From a checkpoint of a small mixture-of-experts model trained on Wikipedia: 242M parameters.
Below are experts of layer 3 (counted from 0) of a mixture-of-experts language model. Rows are named router (the router's row for the expert) and show model dimensions 192-383. Each number is 128 + 24 x the weight over its row's rms, rounded and kept within 0 to 255. Numbers have three digits each.
Before each expert's rows: "mostly gets" lists some tokens that are sent to it at least half of the time; "raises" lists some tokens whose logits its average output raises strongly, later layers aside. This comes from a sample of Wikipedia text that the model never trained on.

# expert 42
mostly gets: "ygen", "rogen", "istan", "rox", "ador", "rane"
raises: " |", "-", "\n", " as", " and", " /"
router:105140172114154089163126102147140154151175137138111137141134153141122151103100109165123147093140132179158127095159127138135138091084127126114111121126158144088129108149116178149140164106096133114122142113154153097152133154164132092098119153128140137164139136081082087118123169151134109141109110143144148085145096149112109129142066126109128115153132174098099088123104150083162173129117131135098138124154131141102133117161114159124092131180143111135140130078143154120115129140111105163149093102087145130119120127145172072113119109149165114131154116084131145094135119158160124139

# expert 46
mostly gets: " single", " one", " separate", " Single", "-based", "duced"
raises: " |", " and", " or", " in", "\n", ")"
router:139121164144204099126055132168155169138174158141116166153151155132096143131079082172126163079146137143137132117161133126111151109100144111112121156126136094130137129155138131143138139128124127123111140093155149116171134132165142127109089153120130131162087170095116070123104153159105127090151123110117128087109108123107136092130068129107155112152108141093080111114121150119155157093142153124130137132140135112097112133166137158127086131172171130118096131138109127143117121150100105159167101120107165113071112090137139122114088134114120115114156124104148142115136121133137137141

# expert 25
mostly gets: "cular", "etical", "{", "imensional", " chemical", " clinical"
raises: " in", " R", " to"
router:101153123145181094116098106173143165133137115128113167125132148149134121105117107139157167068130135201122139125149127141125162104113178103121089127126155111125096126127161140144141135104079101150097152122143149111155158181124124109102107179140129133126095122130095120124117156162140089134152111177122165113143095121133158112140079107130143102130145178089111139132115104090140175112108160109137105109176150176111106129135139142136087095152155149115137136105150143120131128104068103151123108113105115122069102119153152125088120126160140098122137110103157128111153131158155127174

# expert 16
mostly gets: " Kingdom:", "°N", " Pot", " Although", " Pen", " birth:"
raises: " |", ".", ",", "in", "\"", "-"
router:127093129131157113111131102141123137181159159127107148146123109132136149084080148139157155100140128141142150134148142127112111095068126110135104157128127119136139134151139143148145168112135121139116157104172155083158114137136101148111141150131087122131108117136129093134119143155154165143172124121146134117111126125105157124107140072116148127164123133079090102150114108128148169095102161159132099094139144129141094117157128158110102087093151109141130151165175139131108140095120158130127139123097144117107119099151144143106124113156120100104137131120146140110112119136152175144

# expert 15
mostly gets: " chair", " Chief", " head", " Chair", " Head", " Primary"
raises: " |", " and", ".", ")", " also", "\n"
router:115123112116165105102138142128137122149147159173091141153150148165128143102125131147117190114099109125111144130164128132104159081067125085127134168142141097082118086129149146175165163114126106146124176119153126126165108124149110131145150152133131133111114135149113116123122135130134144133143118131182122107142093175095162116094098113112141087120103148094121139148104106128132154114137114198101133107154131174123105123142115134115127134103164171151176100149109125094111095111096135155122144099108128124136108077176151125114128119099146101125149104116149181124156117131154119172

# expert 26
mostly gets: "|---|---|---|---", " he", " He", " Kitt", " October", " nit"
raises: "===", ")", " |", "\n", ":", "."
router:130142128127162104114124112160135141134158149158091141152170149165116149101128117170143158095142127160149153137149135121108163100091156122124103174137159097113104135127143147158150159101095099119107136075159141135148136136144128100092125155149135104194119139110084071132118155158145139115152125131141144121106097169109149121130106112112163108139122145096103086151084125101157168111112128158124111099158128164123113122154148146116080126168165155140114143094122122113102101127094109143142089105108137117100119110167126110099110088115132125128136090101170147093116114174158162143

# expert 30
mostly gets: "ations", " forces", "ities", "ments", " students", "ions"
raises: " and", " |", " in", " as", " (", " or"
router:105115133147172112129124118147154139149157167148102111153141101144140097084128120171128149058091129160154123098149119149119116099103134085116130121113162111098142109159125164142162134116127168124094148083157132129161133170133129107102154163138123094121108114101112104094131146124134111133186093132129124115115115121111134120122126096112204106131113153089116117156132126122169198109111138111090111073152122148100106120145117118118089090153143147152140123098140136135131115105106112136138096129093145131109095125131142103098133096158170093118140119106146157109151130130165130142

# expert 35
mostly gets: " Sultan", " god", " ancient", " Jesus", " king", " Muhammad"
raises: " |", " &", "-", " and", ")", " to"
router:098120136124172113090118133131113118174103121145122158156144143142125138081145116159127157117126138144140125126126122134120126101081205085127136129143152096105116071116135124167182152071085117149128154102151138109139129176151119091135129160161106141122113140105086121125097164141138138111137129135137136116126093153127142095118100109144141149146133151109119092156114120111123137135140120143077079102128156161124118117142139152150138125128146128144106116130103106130118114126096130152130113122105122134065132124156145081112076120122170096109144085091156148113127121156150123139

# expert 27
mostly gets: "\")", " 1926", " 1939", " 1978", " 1998", " 1940"
raises: " |", " ", "-", "\n", " /", "==="
router:126137129131157103122140113164127146129164149154091137142174156177116153107129106166145158101141122158154156139152140124103159097092154132120109169137154104112120127122144150160141162104091103124094138068154142128156138143134118097095115163145132104179117150106094081134110148147156132117141125129143131124106091179110149129117111118105155110144113149089107081148089126105149165096105129151126118101147135167122119107150156142118080120167161157139107136081123127117117096148097104140134092109108144111104120108171131125100105083114141120135148081097162155103116115164156162142

# expert 9
mostly gets: " =", " List", " refer", " list", " tradition", " origin"
raises: "\n", " |", " in", " for", " of", " as"
router:143145122125157093134111114140140138138116131130093150126129112125157138067113118165149144091111128188149155123144116135137106107090179068103116151120144092105138111142146141137138153113114152140120146133168165136178143181116119113135156157155128099126111140115114146136128173147126082123127089145122150102170103113114132110122101077118194096137102176129123118136154094096157200132140123134121104086149125153112129145146146116126111108156164150139121135111155127094109107116101120145114122105127121112096119119154159109077117116141160118123138128096131121111128062160144131200

# expert 19
mostly gets: " Authority:", "==See", "ˈ", "American", " life==", "w."
raises: " |", " they", " were"
router:158103101137167112125109098148143157129113110147072143185155150125117154120076111147157148126118141146170160116183132145089111127048165114134111137127157110105142127105130173142142136125118160135105160085184159127139141152141107132111118155138174111129093146119135147128105181113160120119124108144153158109137124126079141105101098107109121096163102172110131104124122103095149163113105152143110111068149157128138142105142141153145095117146142144126077114103122123131131113122122114148134140128115112106108131079139159102109095142161182111149145119105159173110142113126145158126

# expert 41
mostly gets: "^{(", "–25", "′0", " H;", " Lemmon", " 7–6"
raises: " |", "\",", "),", "\"", " ", "\"."
router:129103131155168112118127104187157124138183159149100153180149131147101141113108091171123143116110139140153170116154136154122128068061168130153121138154152124114106127123160135109171129112092111096130142109139170140155168127193128129120102151168134118134074147093109115123131155157162172095126139119124104124119114161121161101140117129128154104138106150072147103157092143123175151088152146154103114105156137133141106141145110128163123084137114155125142123098135170104138098114116078138156102133111127138119106097149123117119132093107142116105179122107118163113154125135135157138

# expert 40
mostly gets: "\".", ").", "es.", "s.", "ed.", "."
raises: "\n", " In", " He", " Other", " At"
router:116118150131145110130115132124159126155135164141060128168134148133121151116126111154133175092102143152140158134161154120108131086122149110137097139151136116104111131141139152163134133113082147164106150110189169133167136153164115099107113148143132113148110120136115107157127161165162130123151096138136112112112093144105146096117090094092156101162101175120090120148103096130161126137103158164106117070133128119137104126155129165131096092132122150124135127097151127127099137106098127151123084134091142130090107112165135107121109098157186081093153123092143139096129132110154163152

# expert 32
mostly gets: " JPL", " Spacewatch", " Honda", " Racing", " DNF", "US)"
raises: "\",", "===", "),", "====", " |", "\"."
router:123119102134175105115114095183148158142145170151089151154123139145117134139103097173154179086112123145121168115131112114103121125075161125120101171148124115152133126140155125124130125145122136137105156094159153134123168124171111114079083164138145140142121121085112099132114158141160134118103094161155147117119110152120154147117111111102163104145108134072102137130116140136137139104089141140143091104155147152110111130146160152119105120135152148122118136138139157147110122130083101158121098125103165125108094111148146136125122115123119123130138092112145155091161100132162168152

# expert 20
mostly gets: " $", "$", " $\\", " billion", "\\", " £"
raises: "\"", "\n", "\",", "/", " and", ","
router:118132126172146121105149103135140141136147156154094151149167144152119163098125125145120173084120129170121175149155137136120141114089156118142114141132176116094120150114174140160139159081085123124110157092145160099137164130135125118085116171138118106169106131118086086128133151163148137130150110171148125121122112169121139122129084104107178110142133156093109091153092115086136169120103133137135097100142138165123127117162141176118097113153174132130098124091129144096113116103107103141136121107115126123101133107156154128122101102149120114117132105081145155134146107132154133164

# expert 45
mostly gets: " GF", "ZE", " Kan", "EX", "eric", " Kap"
raises: " |", "-", ".", " and", ",", " was"
router:162106138135164137118135118130115131135119141155098152154171171100130169123096128152154149120124128136132148133148100146126122110027152134136113178157128134128124107149163114137164132097114136141102128108150139124156148149165097144114125154126156130146135114097098110118130135162142142134150098127135142134099104135102145118095115100096120099154087144100108135170138123146137122108119168125131126105123150128132115124155141152118138113127133122105112115145108171108134145144133133165140107144096161145097090116186151126139099134122135095115141107121122152101142108151134156181

# expert 38
mostly gets: " gam", " software", " PlayStation", " computer", " Photo", " fil"
raises: " and", " |", " for", ",", " s", " in"
router:141140153106203106120108133125129142127125129141095148129121148122100128127096130178126172108104134153139160137124124127095152105095123123136100135129121104133152101132149114173145113126133115158099135111165132140181144125145115111125115160131110090143088155121079108130123151152139142096129097156132155102130127143126116148123096113116150090137129138124100139149117099105179180112144174123151114098163127149099101166138134168125083138171158150114091133109125144148099114116101115179121124083118143117082098101114120136112131108103123125114157079096128131118126128136155133181

# expert 0
mostly gets: " \"S", " \"C", " \"A", " \"T", " \"B", " \"M"
raises: " |", ",", "ig", ".", " inter"
router:132105136141170115111110097134140142144146133149088163135146123123126126119082143129141141107125157162151118105152136138130119132105135114128105127148149120085083111119082174130172176098086158121075151097157138128125137158132125109115132154175086116132086132127120123126094119182139138144165102137163127124145124146111151113124146090132167102162123150147120126139119101101147166094149126141108101111154143166120088107141133142148127129171157158116128098118145107135124147138128123144139104136100126124103122102126143115077125116149145101096130099103157145116146164124139134164

# expert 43
mostly gets: " Joy", " Sud", " som", "elly", " Sad", " Smith"
raises: " |", "-", "u", "o", "i", "us"
router:098100155110168133083137112158108129125170142156105118125151148090137125121119097150161163087133144137103142118139105150080146098064140117123100159160147079081101162120129127118152130137108137152092146079159122115139134163178084128094092139132143081135123132106115138101092138142146137082152093131133161104093096149120141102107148072112155114165120120105105135181126135146159152095146129150119112100144169155134094103155140160153137115153144175132114140145134107135122107120106113118133114150134138102127095125164152131095104129131127095104124127115147142114171144150142156170

# expert 6
mostly gets: " 3–1;", " 2–2;", " voyage", " 1–0;", " 18;", " 2–0;"
raises: " |", "]", "-", " ", " to", " from"
router:151119173133170064085122117148149136145174146163108177169159132162126151112124138172147150077126149145154155151164163118094158101089153117108110141106139105122138127129153143155163173118084103135111149096140171136141126135144138091103101143149153119158129153125094066138144158144157126117158131125149134113107119130105122098105098133113144091110104154118105090162083124107125160105102154156117101099191133158153129132131145147108086106155136156156134134131127146117136105129077125127143102099110126123123098132139144117133142096106122119117160097126164146103142096169152175144

# expert 17
mostly gets: " marine", "inae", " brown", " Jac", " status:", " Mic"
raises: ".", " |", ")", " ", ").", "),"
router:115155138125175104121115135139126141163165132151119188161118128169111123067115105152153150102134138164136157122154121134098108059059176074160134162125182085115125093116132139128138110133102113133124164135157157141147145158167160096140109145133097135156120137077114120101130151128140123110101120142131127108120073140115161105130116107110134098104112160079109130173093086074146156127171141133124120104133150138113122145156121142155093129155156130101163154112149122121123102102119109175118132099100104140113110130155138100124150124140173086135147117092163158113130091153154142158

# expert 5
mostly gets: " went", " became", " came", " joined", " began", " worked"
raises: " in", " a", " the", " as", " to", " for"
router:125096136126193108100123088144154150139126132152093144145131145158151130114119112158121138088098128148140136113175133171125142092103142110110109121124149105124097101121159149152151160127107146131120148081132143139135148136146122099114121133126141078114104127114096128140126179153148110149172125124143144108116085149083151111114120123086202099158114120084102111139113107113158152124115164144105095134148142145129139120145144134122104115158143180127118121117154146101127140115092100144154101115107125115111120101138147103102104127143152130109161118116171140126147110194162137175

# expert 21
mostly gets: " Blue", " Do", " Da", "ooth", " Lock", "eing"
raises: "in", "-", " |", ".", ",", "o"
router:148123110113156127106115131129114127155149147126087149138158151107154139129116123168173149098100134147141141132164148171093133105067122113121108160108127138103133112130136136157175140119139122123118159092147121126148136128136083156108135142135119114122131161151113121117126148140155169112209107135151112147112106142115181123105118118098132127149109153100112117181137130143160162092098166139100126101130141125129117084143133153132153081123120134098133145140134142127110116085113127165175117102107137113109114106147142134117138140155129084083141134125160131110131112137146164177

# expert 44
mostly gets: " memb", "top", "phas", "math", "oga", " bay"
raises: " |", ".", "-", "–", " and", " or"
router:117111172128175139123128081129116132134126155144093128155124127122133155123126117155123151097131142164163122140147128140114155114060130085114134115126170146107119109135129130154164152118105132132120146097138151120156136133132099140114132161154133094134112153138133090114101150170146102096162106145139110126168132132085124086077112139105136115128133124107117125174115102121187179099113132141127088126144154148170131099149119115149085122139139135111126102143126151086141117112147118124128101120118110151124097123127135107138128140141134124100156119126130141101149121123144173174

# expert 4
mostly gets: " press", " vacc", "rupt", " accident", " bomb", " protest"
raises: " |", " and", "-", ".", " or", ")"
router:123100138101162128112121098141120146138167158162113117133128172138155124129126139166137145084081116177150105132149172174108148104052130127096111126128169116085125111126134114144171118110075166138129147102124165116163156148114093116095126157102132095094129121142092099122144173154141132090195084132167136116129116137104128121135121131115158113133106139117126117152126108139183157139113141151103120106110134144119146090133107144118139100164135139140129123123135163102117096137098114139149122132150130114121091116145132116108117130142148113094147135137124124105160142170138139193

# expert 1
mostly gets: " INC", " Cong", " Labour", " independence", " Cauc", " Democratic"
raises: " |", " and", " (1", ")", "\n", "-"
router:117096110130162103139132119143154154184143162182101146130132136160141122077105126145148148089140148149131135126173132133123148119053126128113131165133165108105143114129124131169164159084124147152129139098163143087142137163151138123095114172114105140142119104113097111146108153149156141142108118147167130127128119158125162109091070128093131136125087144100068123121107133135126146093092143135090142087167143151109110083143107129104158120166174136140148137123159107156127125122093110129155106118069172124108116125133164068100110101142117108125151113114154136100130096137123131154

# expert 22
mostly gets: " Your", " Phylum:", " You\"", " Me\"", " Milton", " Songs"
raises: " |", " was", ","
router:123131155125164094142106136163163154150168148167088126144115159124130158098131091179156170130119147166128151124117119145116179108086143133132111171131158112111123069155172156144145142132101121137132126120182153126140100150174127121125124161134118105149115164136111124143135154141153139152129139122173135120109113138120132120118102098108150110152155133103083121130090138111162165119141188138115121101147145147122125139146105154157083106142134137144135137102131125148117117123104133141134139097111153120082116091151167106104141118124104119101169100120169156128169096104125135135

# expert 10
mostly gets: " dis", ".9)", " Jon", " Douglas", "–0;", "+0"
raises: " |", ")", "===", "\n", ";", " in"
router:126128140122160099115131121160139142129165145156094147150175151169116155111126125168140157097137146163153158142152125123104166103089154129133101172136144088102104129129132151156147146116091097125107143071157137127149142138141118098101115158145144114171109134112094080128123144159157143112146126119139138118107092169103136119128111120108150101130119145077108092158084128111153164099105131158126104099153126172122111108151156136136089126160160168140121143083125118122113096132096114136133085102118140125115120110164133111100117078101130122130158074111163146108132114169161166144

# expert 3
mostly gets: " Died:", "|---|---|---|", " Country:", " Animalia", "|---|---|", " Genre:"
raises: " |", "\n", " T", " 1", " 2"
router:134106132114174116122099131134153141165157097153097124157122124124132116118135110133157139127118132132136173096156122150094097114072142121160107112156182147118118117149137113163141125134120145137096127126183128150142147136138077145103110176167079105129092137137112141123109136138129129136126082163154137126128080165102175129102134108100146083150082135117110143147145127107149139109118157144116086095159190129117145125131156145127133117122137118134078123118146158122086115082122099172110112099125116106130108106132098107108145133150155102125178139131148173108128108151112124157

# expert 23
mostly gets: " Nominated", " (incumbent)", " praised", " %", "/10", "==Reception=="
raises: " |", "),", "\n", " in", ")", "\n "
router:138116176147198102147109090159153161156151140146077163126133114115123135111092105165155151092124153189139145105140134144121129121083168121119102139147146137108127126148168150142129112095110137114113102106158152134121156141157101121119119141124094068126125141120111105154130161119146121153118099131138150097131122120123136131138119077124176090174120146114079113163092139113139164093107169093106113099169162133130141130146155149126107122134120145126112157123167161110139109103114096183123134118111153144085085102143132124076132111158132121122166139114136157112129128143140149182

# expert 8
mostly gets: " line", " Line", " RC", " Battalion", " Vel", " Male"
raises: "\n", " |", " that", " was", ";", " and"
router:157124148123155107111113127169145144146182138161091144167148144159111143099094112187151139092122133159156149148140132149115152096086140128113096184148164138136100130147149147156153159107063109132130134093161129085146127119154127109102135152126154110173097137123095121132155174143149137124149121133125125111101107139106161107136085112121147107144134145120106116130094137122162171112128127140130083106174134136141105123141147141132067138166136150141101115086105155104104123117067139141140095120110139133116114133141155119106112092107131134128150114071168162086119109166157167145

# expert 33
mostly gets: " round)", "–189", "–18", " 1-1", "-201", "-19"
raises: " |", "4", "\"", "3", "1", "\n"
router:140134136163174092112101134155166112139160145149104151158181126173116145109115108176144150110155107151122149097163133131107132094089151130121123164150167149133117100131155172168167163132102122139129154102158149086137131131141152080114136146143143100151105132074109106135120165142150129126133129133152115113091094159133129095130104134097148120154118178127109085148089134109163155103134140161091127109157115132131106135171137155102095133158152147148110109107119126126119125112087105138135107107110133112089118120146136090123097069133149121118145111091158151094148106145152166116

# expert 12
mostly gets: " 0.3", " (2000", " 0.4", " R", " 19th", " Rick"
raises: " |", " in", "\n ", "\n", ".", " that"
router:124131148126163105131129115162135135128153153154089134144183155160108156104121111162140165096151129163157163128157123134120157103092147130138111172137153118116110116138149150161150154097096103132105126076158140130157139131137118103091118155139144104184117159088075076144128155170160141113143117124136123122099093178111150125119114113104154099143115145094104080144089128108143163105102131142132114104145138170123106118151157137132090124164148138141113141096128125119104108141111104147142098112110147123095127119169140099103103084103131126120148090100158146109113110165150159133

# expert 13
mostly gets: "-yard", " TKO", " Undisclosed", " ESPN+", "weight", " touchdown"
raises: " |", " in", ".", " and", "\n", " as"
router:138084152146183111138126114130151167146127134157067146123159141160119117135100114158177174074118150144138144127118126130126148107065131133138135131132134142127132118131166131127160120129108123108102129096154162173163132157156125138103087159146136130117104128119107120109109167171144134136100093100162137102130120140125123113123138132123192114161090138084112156156102133123136176105137174142119129102155142141131116140141127147080108121131146125139127144147146149116114091109101135148128121112109139135134112079153114136103103114147154109108148134114140151106155100121157131206

# expert 29
mostly gets: " kind", "less", "ison", " none", "terior", " well"
raises: " |", "-", " and", ";", "\n", "."
router:121131134117161135113128097122155129153147169148101159117140082170162138106110131150127158080110095158158114130146150145110119103057155099118110120149148155141085107135118181128157142088129165131106153099129144124132124142165138109138132184159103120132119124116108102108122152124127153128155112135145140124141116149106147149128122123082142096123121151121131113119130094090148159103095135173132119124144139141130092117151104134133094137143134141143127109097148133169109105121117075149122105142111118098135102098142119103090150099126151088104131099104137138150129149134147145159

# expert 24
mostly gets: " ", " Orchestra", " keyboard", " 5:", " ten", " Yes"
raises: " |", "====", "..", "]", ".9", "'s"
router:128140136156194114077123109163156132133154142127100163144133166128137140110107088171140146093122120148115164126124139107106159096075171134120111153144153103110138106139185125151183142103107117153100135103196152120147118167169126142118122164177116125131079127123092115117101165152135139135132123139141125110094094103138136101122118151128147115137126147099122120152097104103141161094138180110100102104162119162119097139135134150159069130116179148142110111130096157088105140107104124120130114108093147133094118128151133112120130098112129118095153103122170172114175127147162158142

# expert 37
mostly gets: " Rovers", " FC", " Athletic", " Pakistan", " Railroad", " California"
raises: " and", " in", " –", " |", ";", " also"
router:118108162128195109105124112137139134130143162146083138134177139152104155098127148176162155079115175164152147128148128124135180127093150113106114127122135099097126106118139132170157123121112120115120126086141177160148139138150125099115085162138138108134129135117110109108143148162143120123133114109160140136118119147118137132119128124110171109152107139106105107153108123111130160109113167156113091104151149171119118140151129179115090134158157160147132134103158129142093117114102136142133095121106157118110096086174124127110065094125113108119153086119146140092155104120155144159